Below are experts of layer 5 (counted from 0) of a mixture-of-experts language model. Rows are named router (the router's row for the expert), gate (a neuron's input weights, with its number), up (a neuron's input weights, with its number), down (a neuron's output weights, with its number) and show model dimensions 64-95. Each number is 200 + 20 x the weight over its row's rms, rounded and kept within 0 to 999.
After each expert's rows: a language model's description of what the expert responds to. This comes from a sample of Wikipedia text that the model never trained on.

# expert 8
router,205,209,197,202,195,171,185,185,213,172,170,212,187,216,179,188,202,215,230,227,241,185,206,206,237,201,180,229,213,203,221,214
gate0,156,147,232,205,205,176,208,210,189,227,208,212,163,249,184,212,204,199,205,198,241,194,195,180,224,182,219,243,199,182,230,170
up0,160,144,192,203,172,164,206,201,167,192,219,234,177,230,178,195,205,209,210,197,234,185,190,192,219,199,194,235,169,186,224,191
down0,224,219,218,194,190,189,197,210,206,217,206,198,210,205,204,175,219,203,231,231,199,215,217,193,182,202,209,195,216,186,196,208
gate1,195,235,206,185,200,192,207,200,175,163,187,203,229,186,172,199,213,168,197,225,177,188,219,210,220,198,227,189,190,218,204,198
up1,199,225,210,196,203,195,202,193,178,168,187,205,211,181,159,203,226,167,195,213,178,191,220,221,223,206,223,188,181,205,209,200
down1,186,202,240,198,207,222,203,191,176,198,215,219,208,211,210,205,168,205,217,194,199,176,230,177,195,195,206,222,189,225,190,186
Spaces before numbers. Bare space tokens before numbers, mostly in table cells after a pipe, also before dates and currency symbols, as in "| 0", "On 25".

# expert 9
router,171,216,182,216,199,180,188,209,213,181,181,195,195,231,205,197,207,212,219,260,228,211,220,204,238,190,200,220,217,222,235,233
gate0,198,191,219,238,234,180,182,192,198,212,185,197,246,207,191,206,172,233,228,208,213,212,208,225,247,217,220,225,219,197,220,216
up0,195,176,215,221,226,185,179,203,195,213,191,190,239,216,199,198,180,232,231,206,193,216,219,227,231,211,226,211,221,191,212,220
down0,216,196,188,168,190,191,178,197,184,162,188,200,191,185,199,201,180,204,159,146,171,239,207,227,184,214,227,206,179,190,219,218
gate1,187,224,178,175,199,195,211,226,225,232,199,201,187,231,212,209,199,205,192,191,213,173,169,199,199,192,209,206,159,177,208,242
up1,181,212,228,176,184,177,189,217,201,188,194,205,201,197,232,169,174,222,211,194,200,198,179,194,205,197,212,217,224,221,232,202
down1,191,190,210,177,209,215,166,229,198,186,175,219,187,211,205,209,191,176,180,212,164,243,226,199,174,197,210,220,190,194,209,224
Capitals and accents. Capital letters in country codes and acronyms (ESP, NED, IRA) and accented letters á, é, í in foreign names, often in tennis tables.

# expert 7
router,186,234,169,180,220,198,168,221,230,163,172,198,192,224,182,183,177,221,201,204,211,212,222,213,217,187,170,199,201,209,199,189
gate0,174,167,196,197,202,188,184,199,193,216,187,187,206,186,208,227,209,230,214,245,198,236,190,157,159,231,208,193,202,195,217,201
up0,199,184,180,184,146,149,216,202,177,190,200,211,216,201,186,188,215,205,194,232,186,206,201,178,206,246,201,176,222,214,234,248
down0,242,170,212,168,209,195,189,226,191,183,208,188,202,186,190,178,212,204,210,217,236,169,213,234,200,199,185,197,203,212,187,213
gate1,210,204,173,214,217,215,197,208,196,180,183,220,196,195,200,185,223,195,218,207,246,208,229,211,191,204,229,203,213,210,213,212
up1,221,206,179,206,163,189,207,174,212,183,211,189,207,168,225,186,203,236,176,195,198,169,174,209,220,186,175,203,183,206,172,218
down1,200,226,221,193,212,181,222,169,201,208,206,227,221,240,213,184,201,174,224,204,182,196,183,216,178,178,230,209,216,185,213,174
Word-start fragments. Second piece of a lowercase word right after an initial letter such as f, m or b: f-ee-t, b-ask-etball, ball-ot.

# expert 5
router,217,205,173,180,217,155,189,190,229,201,181,185,194,209,167,191,203,231,204,257,222,181,234,214,196,185,186,214,216,192,213,180
gate0,191,213,186,182,194,216,209,175,209,189,187,157,204,221,193,194,251,228,207,192,193,201,230,210,196,169,179,214,191,184,222,207
up0,191,187,190,217,213,174,195,192,200,209,217,221,187,158,198,206,194,185,188,227,230,205,167,202,200,226,204,180,188,199,191,211
down0,220,217,169,199,180,164,255,185,195,182,203,210,243,218,171,195,172,208,213,201,194,186,217,181,199,189,208,227,182,219,183,234
gate1,205,217,205,191,232,193,195,219,196,209,194,185,238,224,197,218,205,199,176,206,228,212,189,210,198,220,212,208,193,228,177,202
up1,192,173,191,213,200,174,202,201,178,187,183,215,181,191,213,208,201,201,212,235,200,238,227,227,206,228,201,221,238,206,160,213
down1,214,151,189,183,202,196,230,165,241,196,166,187,166,172,195,209,212,196,163,210,209,182,226,230,219,173,214,206,201,195,214,211
Chart table labels. Words inside music chart and results tables, such as chart names (Billboard, Official Charts), "Peak position", album, World, Team, closing parentheses.

# expert 1
router,224,196,196,202,191,210,161,183,231,168,158,202,198,227,183,194,190,211,191,234,233,196,214,200,206,172,168,217,192,220,210,194
gate0,200,212,216,202,199,171,216,198,198,207,184,244,238,198,177,197,223,210,205,236,206,152,163,234,206,188,194,218,179,218,210,181
up0,209,206,187,210,187,196,179,209,222,199,198,220,193,186,174,197,240,204,203,173,201,204,226,202,167,244,214,194,208,192,229,201
down0,183,193,194,215,226,182,224,188,163,189,214,171,170,212,207,205,180,181,190,194,215,215,212,195,187,204,199,198,185,146,192,198
gate1,215,159,205,193,177,183,201,162,193,202,222,237,216,219,224,235,222,256,212,197,222,217,208,205,218,178,157,209,205,220,191,192
up1,182,239,201,190,218,221,210,240,174,213,180,188,172,170,177,190,161,131,192,185,177,184,173,202,183,216,244,179,218,172,181,207
down1,161,175,223,153,184,199,201,240,226,213,182,206,237,220,235,237,180,204,218,198,188,195,213,201,178,211,219,211,175,207,205,185
Year century digits. First two digits of years and decades like 19, 20, 18 in "the late 1950s" or "In 2006", plus century words.

# expert 0
router,207,217,186,209,211,208,199,205,235,179,194,194,187,205,209,187,166,235,222,207,221,200,213,205,196,193,172,244,213,183,213,203
gate0,181,221,231,187,184,167,195,189,200,193,213,200,217,213,248,178,179,211,203,220,193,181,209,208,219,194,188,226,180,215,225,192
up0,225,192,188,186,224,233,195,178,169,165,182,185,194,208,170,171,208,185,175,165,202,178,199,209,166,167,187,196,176,203,163,189
down0,200,212,195,198,206,187,161,216,253,177,208,172,235,185,193,195,171,209,195,198,204,189,173,214,163,211,232,234,218,177,211,199
gate1,208,189,227,210,227,187,219,180,158,202,176,194,221,202,191,227,203,200,198,198,188,197,179,203,222,187,169,214,219,160,220,209
up1,196,214,207,211,195,202,173,167,196,239,205,180,215,212,216,205,203,217,202,233,187,197,229,193,190,219,202,189,215,189,199,212
down1,195,208,195,221,195,179,188,199,231,263,172,212,182,250,186,187,206,207,181,209,214,204,221,171,177,190,192,234,221,184,226,223
Word-initial consonant pieces. First piece of a lowercase word after an article or verb, mostly m, M, f, t, p, as in m-ortar, rem, dep.

# expert 12
router,230,212,180,222,181,181,182,217,220,211,175,216,167,214,195,212,181,208,211,217,214,194,221,205,193,180,187,201,180,228,193,192
gate0,207,212,226,229,221,215,173,174,204,207,227,173,199,198,205,213,222,184,218,216,218,206,179,235,219,180,198,218,174,165,213,197
up0,221,209,230,251,226,211,183,166,199,210,204,182,201,200,186,225,229,176,211,215,214,202,168,215,205,197,212,191,176,180,231,190
down0,199,177,191,201,231,183,202,177,190,224,219,225,211,213,234,230,213,200,195,206,213,183,190,196,239,224,181,212,207,179,174,205
gate1,175,221,200,240,210,229,203,214,204,202,228,227,198,186,201,190,209,204,203,235,222,213,232,213,189,214,174,185,203,189,164,189
up1,233,179,201,146,205,183,191,198,200,196,155,171,198,204,184,191,199,212,198,168,173,193,160,193,210,199,221,216,192,204,227,205
down1,215,224,166,251,183,220,170,245,175,213,218,228,212,217,200,197,193,173,230,177,210,210,184,195,184,263,200,201,236,196,214,221
Noun suffixes and nouns. Final pieces of nouns and common place nouns before of or punctuation, such as altitud-e, entran-ce, infrastruct-ure, area, species, town.

# expert 19
router,184,191,184,182,199,166,176,179,212,190,172,199,179,224,196,203,201,196,203,233,229,182,210,220,237,186,175,193,207,190,205,200
gate0,197,182,201,215,183,205,160,202,231,204,195,198,242,221,205,224,180,205,217,208,219,163,179,232,194,195,200,210,168,192,212,198
up0,211,218,195,199,204,193,229,205,188,206,214,210,177,166,189,159,226,171,188,179,184,230,225,176,197,190,214,189,228,202,192,186
down0,178,199,191,191,192,202,176,228,206,224,214,203,186,183,228,205,215,190,232,173,189,202,200,205,182,214,229,205,183,208,189,199
gate1,211,221,163,207,197,198,202,210,201,197,195,205,188,208,178,191,215,175,194,218,176,215,229,215,165,205,183,210,217,206,197,210
up1,185,215,169,203,197,209,232,241,189,199,225,227,195,206,223,187,246,194,181,208,164,180,216,193,226,209,183,206,193,204,191,212
down1,203,187,181,179,197,205,194,175,189,167,193,194,172,218,215,205,228,174,259,207,202,174,201,171,210,201,224,167,200,187,177,214
Name middle pieces. Word pieces like en, el, er, ber in the middle of personal and place names: Hellenic, Denmark, Dienes, Bellevue, Hoffmann.

# expert 23
router,215,214,182,195,188,185,163,203,219,176,155,210,191,219,175,192,193,212,223,230,218,191,223,202,219,182,160,206,214,196,214,205
gate0,199,230,217,212,250,190,234,188,249,199,232,199,217,194,216,197,171,208,207,210,187,203,195,190,171,231,221,215,210,192,254,185
up0,248,215,204,239,245,187,199,210,256,202,214,190,193,208,224,169,195,178,202,218,189,174,215,192,166,219,215,196,215,201,254,178
down0,184,236,212,192,214,189,197,163,200,195,190,211,234,168,213,185,202,210,200,187,212,182,159,212,189,194,202,221,216,199,199,196
gate1,167,224,197,172,175,220,171,228,210,200,159,224,163,200,195,190,185,210,207,192,196,200,216,211,185,181,210,189,207,201,208,215
up1,222,188,192,234,230,181,218,161,198,185,238,183,239,185,198,214,215,202,183,204,199,210,191,181,190,232,212,190,187,202,209,206
down1,178,191,229,200,217,195,206,156,235,196,161,209,223,222,207,192,219,182,197,193,157,160,201,216,184,226,189,165,186,204,198,208
Numbers and digits. Digits in statistics, tables, measurements, prices and times, such as 2.92, 75 cm, $350 million, 19:00.

# expert 18
router,228,209,202,199,191,183,171,179,223,198,184,181,179,212,198,186,195,207,204,204,218,192,203,220,206,178,155,200,191,215,220,188
gate0,206,208,170,225,207,199,184,198,220,198,211,200,171,209,215,198,190,226,189,200,194,218,207,238,211,164,240,228,187,243,194,204
up0,228,199,199,152,184,178,175,167,192,180,180,202,201,220,206,187,211,193,199,187,212,192,228,223,222,217,231,221,173,212,214,197
down0,196,192,152,210,195,216,183,196,182,173,207,186,218,196,185,238,220,197,201,209,189,220,177,179,220,160,239,178,224,197,184,206
gate1,218,169,170,182,186,188,222,214,188,200,194,226,205,198,192,210,205,180,216,191,254,221,236,214,190,206,190,176,224,196,215,218
up1,210,183,181,175,181,185,225,225,191,189,195,231,205,201,185,208,203,189,193,197,251,223,240,208,182,201,196,173,222,186,211,203
down1,215,184,197,204,183,188,205,206,194,197,206,178,176,214,215,189,232,207,208,211,169,221,174,193,205,192,169,194,184,206,184,185
Commas and clause conjunctions. Commas and linking words ending a phrase or clause, such as and, which, but, because, as in "Hartford, Connecticut".

# expert 2
router,207,202,196,209,185,181,202,203,239,177,168,188,166,205,191,189,185,207,226,232,250,190,219,188,218,195,154,223,228,193,223,202
gate0,207,190,206,207,224,172,189,212,216,190,214,206,156,181,214,191,209,216,181,203,200,171,235,202,189,230,188,187,215,205,181,194
up0,186,175,235,217,243,208,235,175,183,194,201,242,163,207,186,168,225,218,170,194,188,212,208,163,172,213,188,234,151,205,200,194
down0,194,207,225,198,209,147,214,174,187,216,201,171,235,199,186,189,190,208,191,162,205,232,230,144,218,231,189,240,206,169,225,212
gate1,213,225,189,190,220,229,214,159,225,206,232,183,193,187,189,185,196,218,194,203,215,191,191,197,185,217,181,173,202,206,177,247
up1,177,230,184,173,206,221,198,174,201,176,218,193,188,189,203,196,186,197,187,220,240,211,198,206,202,205,186,199,204,215,165,218
down1,192,200,175,196,199,208,196,213,209,216,160,194,203,223,173,198,180,212,211,209,153,186,226,186,210,207,199,210,197,243,183,224
Table cell separators. Pipe separators between cells of Wikipedia tables, plus semicolons, dashes and brackets in lists, as in "| 2,630", ");", "(1938".

# expert 10
router,214,206,189,218,204,193,191,212,217,211,179,200,198,213,211,174,217,233,225,202,217,181,206,228,224,186,168,244,200,217,211,171
gate0,190,173,203,206,226,222,182,199,198,235,227,167,213,220,197,206,201,212,225,175,192,217,181,215,235,183,189,193,212,220,193,182
up0,206,196,228,200,208,172,181,215,228,184,199,214,179,205,198,225,214,223,167,214,216,192,228,174,178,219,215,185,237,154,176,220
down0,213,208,211,192,201,203,201,214,170,218,218,190,214,206,188,185,221,224,182,208,203,219,226,202,204,197,231,194,182,192,193,217
gate1,181,219,201,211,216,176,178,172,193,177,180,173,182,178,195,202,169,243,213,176,226,157,242,201,203,218,235,207,190,234,191,188
up1,204,200,232,245,221,184,187,151,190,199,203,188,195,230,209,241,188,187,232,179,179,195,217,189,200,200,252,219,202,221,185,177
down1,228,207,202,209,152,210,207,236,193,224,189,186,201,207,190,156,191,208,230,175,167,171,213,212,212,224,209,206,187,212,217,189
Location and time prepositions. Prepositions of place and time after verbs or starting sentences, such as in, at, from, during, On, near.

# expert 14
router,184,229,195,170,204,154,187,182,207,215,176,199,181,228,195,189,191,206,195,222,217,218,235,206,220,218,193,205,196,221,190,204
gate0,206,189,186,227,192,187,160,201,186,177,186,198,218,196,239,179,203,189,214,237,188,206,176,205,200,201,198,186,218,234,181,217
up0,182,237,212,175,200,221,239,210,223,223,218,211,193,219,164,219,179,227,185,192,214,199,207,196,208,200,196,217,185,194,206,166
down0,200,240,191,209,218,209,174,190,217,178,184,195,201,189,170,204,193,209,210,204,173,205,175,187,206,183,210,178,197,226,168,216
gate1,217,211,175,168,207,169,209,209,201,217,208,195,202,200,231,190,212,179,252,194,219,195,169,204,203,168,197,212,192,213,184,194
up1,171,201,251,210,222,228,219,225,194,184,195,201,197,199,163,207,177,191,184,192,184,227,186,225,230,211,211,172,184,198,218,190
down1,207,235,240,229,198,227,221,210,203,213,193,201,192,221,195,174,194,232,192,196,239,191,210,244,179,214,185,184,192,169,183,193
Name syllables with l/n. Middle syllables like al, on, il in place and personal names, such as Sav-on-a, Cav-al-iers, Ver-on-a, Val, David.

# expert 4
router,199,207,206,222,199,201,175,214,215,198,195,214,187,215,198,190,211,202,197,203,204,174,228,221,198,179,167,215,216,208,202,189
gate0,183,214,237,192,167,204,189,177,206,205,219,161,229,191,186,183,210,197,174,193,212,236,189,174,190,207,175,193,221,186,146,206
up0,179,208,201,198,196,220,207,207,214,225,186,237,169,195,217,229,184,200,202,249,229,170,212,206,223,208,207,195,204,213,217,183
down0,181,227,218,174,232,196,179,211,209,209,178,178,151,207,204,195,214,213,225,227,211,204,197,185,208,216,163,220,183,193,215,207
gate1,175,179,221,193,208,204,193,212,194,180,183,201,180,243,194,233,220,186,207,172,179,180,241,220,190,232,196,178,195,238,215,231
up1,183,208,177,189,206,199,234,198,204,201,226,164,220,219,181,203,203,201,217,181,230,236,209,151,252,187,190,225,191,183,223,181
down1,195,202,200,212,208,213,178,208,206,169,245,206,182,182,241,198,223,193,170,181,198,194,187,205,195,211,186,203,219,185,217,189
Latinate word stems. Middle stem pieces of Latinate words after prefixes like con, ex, in, e.g. c-irc-ulation, elect-ors, con-duct, stru, ject.

# expert 21
router,217,203,166,196,209,185,185,220,235,185,156,201,198,222,188,210,204,230,190,220,218,222,202,221,201,184,141,193,193,177,219,202
gate0,246,248,218,213,237,202,191,207,168,213,184,201,254,212,210,172,207,203,168,191,190,211,204,214,213,191,205,195,189,222,198,172
up0,128,167,192,190,177,195,198,197,218,187,206,182,146,199,213,203,193,188,216,184,184,204,196,169,182,221,192,196,213,199,188,228
down0,228,227,221,195,199,204,211,218,212,196,223,190,207,186,207,185,217,194,218,207,189,175,190,187,217,213,163,185,175,211,206,174
gate1,222,195,211,189,236,239,237,216,208,196,217,183,186,198,232,178,215,199,203,177,179,180,187,245,224,213,226,197,176,209,229,224
up1,216,185,232,193,177,203,190,180,204,193,205,197,206,162,215,221,222,202,198,205,213,179,177,217,184,215,197,209,195,205,193,209
down1,217,186,187,210,198,144,223,198,182,180,194,218,188,201,223,200,205,202,231,217,180,196,177,210,228,201,186,223,179,200,202,180
Past participle endings. Verb endings and past participles after was or have, such as written, known, shown, released, located, and -ed endings like changed.

# expert 15
router,193,209,195,202,204,189,176,199,210,207,160,200,187,230,176,178,209,220,194,210,234,197,212,177,200,180,168,226,199,220,201,227
gate0,207,217,169,220,194,211,205,214,192,225,195,202,203,193,216,205,190,191,225,175,198,212,200,185,197,197,176,235,224,234,210,202
up0,199,194,204,165,188,198,198,206,188,227,213,208,209,192,209,206,210,214,226,182,216,177,214,192,213,192,212,217,204,251,219,219
down0,220,219,233,216,205,169,251,209,174,163,165,172,155,202,193,198,237,202,196,215,202,185,216,186,214,191,193,192,201,212,186,205
gate1,151,183,183,226,213,178,255,211,195,217,197,175,229,157,190,177,219,191,215,229,226,200,220,183,223,208,179,195,189,191,201,201
up1,246,212,229,173,201,227,155,183,208,193,217,216,167,236,206,221,199,214,163,187,190,187,189,236,176,199,231,190,216,207,206,202
down1,167,166,169,202,186,184,202,165,171,208,204,186,214,176,202,193,191,207,200,210,195,184,200,219,201,239,181,187,182,167,233,227
Capitalized name starts. Single capital letters or short capital pieces starting proper nouns, such as B in Birmingham, Baltic, and W in New South Wales.

# expert 17
router,228,199,176,192,194,204,184,194,233,196,151,195,182,200,190,194,196,218,205,219,210,195,203,210,212,187,175,256,229,237,235,185
gate0,202,200,214,216,172,201,190,170,192,184,206,200,179,159,209,207,186,238,198,219,220,181,236,194,188,200,207,194,131,233,201,223
up0,200,179,201,210,186,209,174,202,189,211,185,212,164,177,219,184,187,216,180,211,227,175,233,186,182,152,195,176,184,218,245,232
down0,169,191,208,186,221,192,221,219,194,206,220,184,190,200,187,219,234,203,175,206,187,242,202,177,186,175,219,212,218,225,202,179
gate1,225,215,202,169,156,170,214,186,190,205,183,188,214,169,245,204,182,230,179,215,149,175,202,190,152,202,206,210,225,217,195,194
up1,202,206,237,221,210,225,214,176,225,222,215,206,221,210,221,210,203,201,164,206,227,189,177,209,192,159,227,214,166,226,225,198
down1,193,197,180,199,210,208,216,194,170,210,213,163,197,214,214,202,194,207,195,214,215,229,188,223,205,208,226,216,206,192,205,201
Prepositions after nouns. Prepositions and linking words like of, by, with, for, including, right after a noun or verb, as in "the dismay of".

# expert 3
router,175,219,193,204,210,186,165,200,227,190,168,190,175,235,159,211,210,224,203,259,192,189,215,190,188,206,195,205,192,189,199,224
gate0,181,212,215,220,218,215,195,193,181,203,152,202,159,193,180,155,200,202,208,249,220,178,200,210,242,182,181,194,233,193,207,203
up0,195,205,195,192,241,185,180,215,156,175,216,189,192,185,212,218,241,181,205,213,222,221,169,213,218,209,190,183,171,173,228,221
down0,184,234,199,205,216,180,185,225,178,173,183,165,195,205,167,216,154,227,201,191,254,184,199,188,210,201,183,207,195,197,189,222
gate1,181,196,205,214,202,202,200,205,227,204,218,191,195,199,184,228,206,250,198,201,215,202,205,203,176,218,209,193,169,225,189,179
up1,198,238,189,213,175,179,195,202,170,197,221,191,229,203,188,212,198,169,204,197,200,164,192,223,187,163,183,213,216,196,198,223
down1,235,156,202,200,253,197,201,208,198,165,180,174,211,174,186,182,185,194,187,225,179,227,266,219,174,214,175,217,230,197,183,214
Sports team vocabulary. Words in sports articles such as season, League, round, final, goal, team, and articles like "the" or "a" in match reports.

# expert 13
router,196,220,183,193,202,190,194,180,219,191,171,201,170,209,184,242,163,216,210,235,253,205,230,213,229,182,185,206,198,197,208,177
gate0,193,245,208,210,226,176,211,193,197,217,214,164,195,184,184,225,203,210,198,198,157,207,201,169,190,219,188,247,215,211,217,205
up0,228,226,218,178,175,208,252,186,205,211,215,233,199,208,191,197,198,186,217,163,223,161,193,187,204,199,210,239,184,150,202,216
down0,184,200,230,222,235,214,202,172,191,217,185,202,173,201,182,205,197,201,152,200,149,211,208,187,183,181,173,192,213,207,230,219
gate1,193,192,225,217,175,207,197,204,196,223,171,169,167,181,198,225,194,191,181,186,232,190,199,201,205,204,236,222,212,176,197,194
up1,200,189,191,177,207,207,207,230,203,184,225,217,218,208,217,158,200,213,215,189,154,221,198,181,207,217,168,194,197,208,190,195
down1,222,176,179,193,183,201,200,186,187,191,237,175,184,175,230,210,240,205,205,177,196,176,216,215,231,182,196,179,186,228,213,201
Prefix word starts. Opening pieces of words such as pro, con, sub, trans, ex and a lone S or s beginning words like Services, Saxon, site.

# expert 16
router,213,196,196,204,213,210,174,153,218,176,184,196,194,205,146,206,200,232,211,212,196,190,236,197,198,224,207,225,212,193,210,217
gate0,188,208,229,203,206,218,203,193,163,197,199,198,187,199,171,167,196,189,175,208,197,237,177,232,186,180,219,216,229,194,191,184
up0,190,196,227,195,181,189,162,183,209,200,180,181,167,205,194,195,184,209,177,198,202,228,190,195,201,166,196,232,209,180,154,214
down0,204,223,250,185,174,179,197,159,231,197,213,213,237,226,191,201,177,178,152,223,184,195,210,215,220,225,176,182,232,196,220,207
gate1,234,198,221,208,205,206,229,228,171,209,162,186,201,205,195,199,242,234,243,229,219,177,246,209,186,195,193,196,226,219,227,231
up1,236,202,217,218,202,198,218,235,186,195,164,182,215,200,205,208,232,238,237,227,223,172,245,211,172,183,203,208,225,192,219,228
down1,187,159,167,180,182,198,199,196,179,162,238,194,199,202,200,213,174,214,164,182,200,198,198,204,248,217,153,229,231,212,212,167
Greek-style word pieces. Internal pieces of learned or Greek-derived words before ic/ical/y, such as pharmace-ut-ical, ograp, olog, onom, polit.

# expert 20
router,193,200,205,192,209,178,186,189,206,155,187,215,167,223,200,216,184,212,219,236,213,189,209,230,226,191,179,199,222,216,197,189
gate0,163,209,178,186,187,176,179,207,206,164,192,164,207,224,206,212,214,201,156,161,190,199,216,177,178,187,225,157,217,161,194,175
up0,205,203,214,171,208,200,221,200,209,194,212,212,202,209,196,171,197,236,212,196,203,169,217,203,191,165,204,206,209,193,212,226
down0,168,154,221,191,195,214,210,204,203,205,204,190,195,232,206,218,214,225,244,193,208,171,200,177,200,226,196,205,229,215,200,203
gate1,226,193,201,228,204,192,210,201,183,208,171,204,191,216,226,218,181,193,184,208,194,162,236,220,224,196,193,182,207,227,197,207
up1,226,176,197,202,196,201,211,203,176,197,176,219,161,252,209,214,177,208,218,204,247,200,224,201,200,204,202,181,190,205,241,194
down1,222,218,191,186,175,203,225,212,219,152,209,202,193,221,238,204,162,208,212,216,207,168,235,208,212,175,212,198,182,190,206,236
Foreign name pieces. Pieces with k, sk, in, sh inside foreign names, often Slavic, Japanese or Turkic, such as Ok-in-awa, Bash-k-ir, Grzep-sk-i.

# expert 22
router,195,206,219,205,207,155,183,193,217,167,186,195,172,211,184,184,185,231,215,228,239,192,199,215,216,189,190,204,213,219,202,168
gate0,193,199,172,154,199,194,238,187,212,225,203,190,177,211,234,214,195,203,220,215,176,231,214,200,206,193,181,173,197,182,196,187
up0,204,221,186,158,186,199,226,177,218,233,196,189,178,210,224,202,190,193,217,225,181,221,207,188,188,192,173,172,201,192,193,193
down0,214,191,183,212,204,196,215,169,211,210,195,204,200,176,203,166,201,199,192,190,216,211,209,214,215,207,178,221,189,181,160,182
gate1,208,222,244,174,175,180,186,208,192,231,182,243,196,196,225,215,243,194,189,189,225,157,196,197,207,196,214,226,210,201,176,206
up1,192,204,169,199,198,219,187,215,195,184,220,142,225,169,173,214,190,207,215,190,174,227,200,243,217,182,211,208,237,220,192,226
down1,215,192,193,189,175,196,212,200,173,182,195,232,168,197,200,191,255,220,183,196,191,198,204,233,204,189,202,221,225,190,174,197
I and N pieces. Pieces i and N, word starts like acc, rec, educ, and institution words like University, National, as in Glad-i-ators, ped-i-atric.

# expert 6
router,197,215,195,202,202,205,158,171,222,190,160,191,190,200,182,200,171,243,180,206,231,193,239,179,225,207,145,195,174,184,225,173
gate0,185,217,236,199,195,186,178,213,184,199,224,202,242,197,200,228,147,185,220,210,196,215,210,204,211,208,179,210,202,156,184,239
up0,147,224,197,219,181,171,222,226,195,195,223,201,229,189,192,212,161,188,224,218,199,188,202,220,206,184,169,197,201,174,217,219
down0,171,221,210,153,185,212,177,219,192,219,158,197,180,199,215,203,234,236,206,192,207,193,218,199,242,210,204,205,178,201,235,203
gate1,209,202,198,221,190,208,216,174,219,203,234,185,226,196,215,197,178,173,242,210,188,215,219,225,193,220,184,222,166,200,214,185
up1,188,221,245,228,202,211,197,158,240,193,219,218,212,179,188,209,188,215,189,228,228,198,221,196,178,246,172,199,162,232,200,182
down1,206,190,213,172,225,190,166,187,184,189,222,216,181,210,207,216,227,175,214,194,245,202,229,170,188,218,231,216,180,200,179,206
Infobox line starts. Start of lines in infoboxes and lists: the hyphen bullet and the field name's first letter, as in "- Routes", "- Opened:", "Phylum:".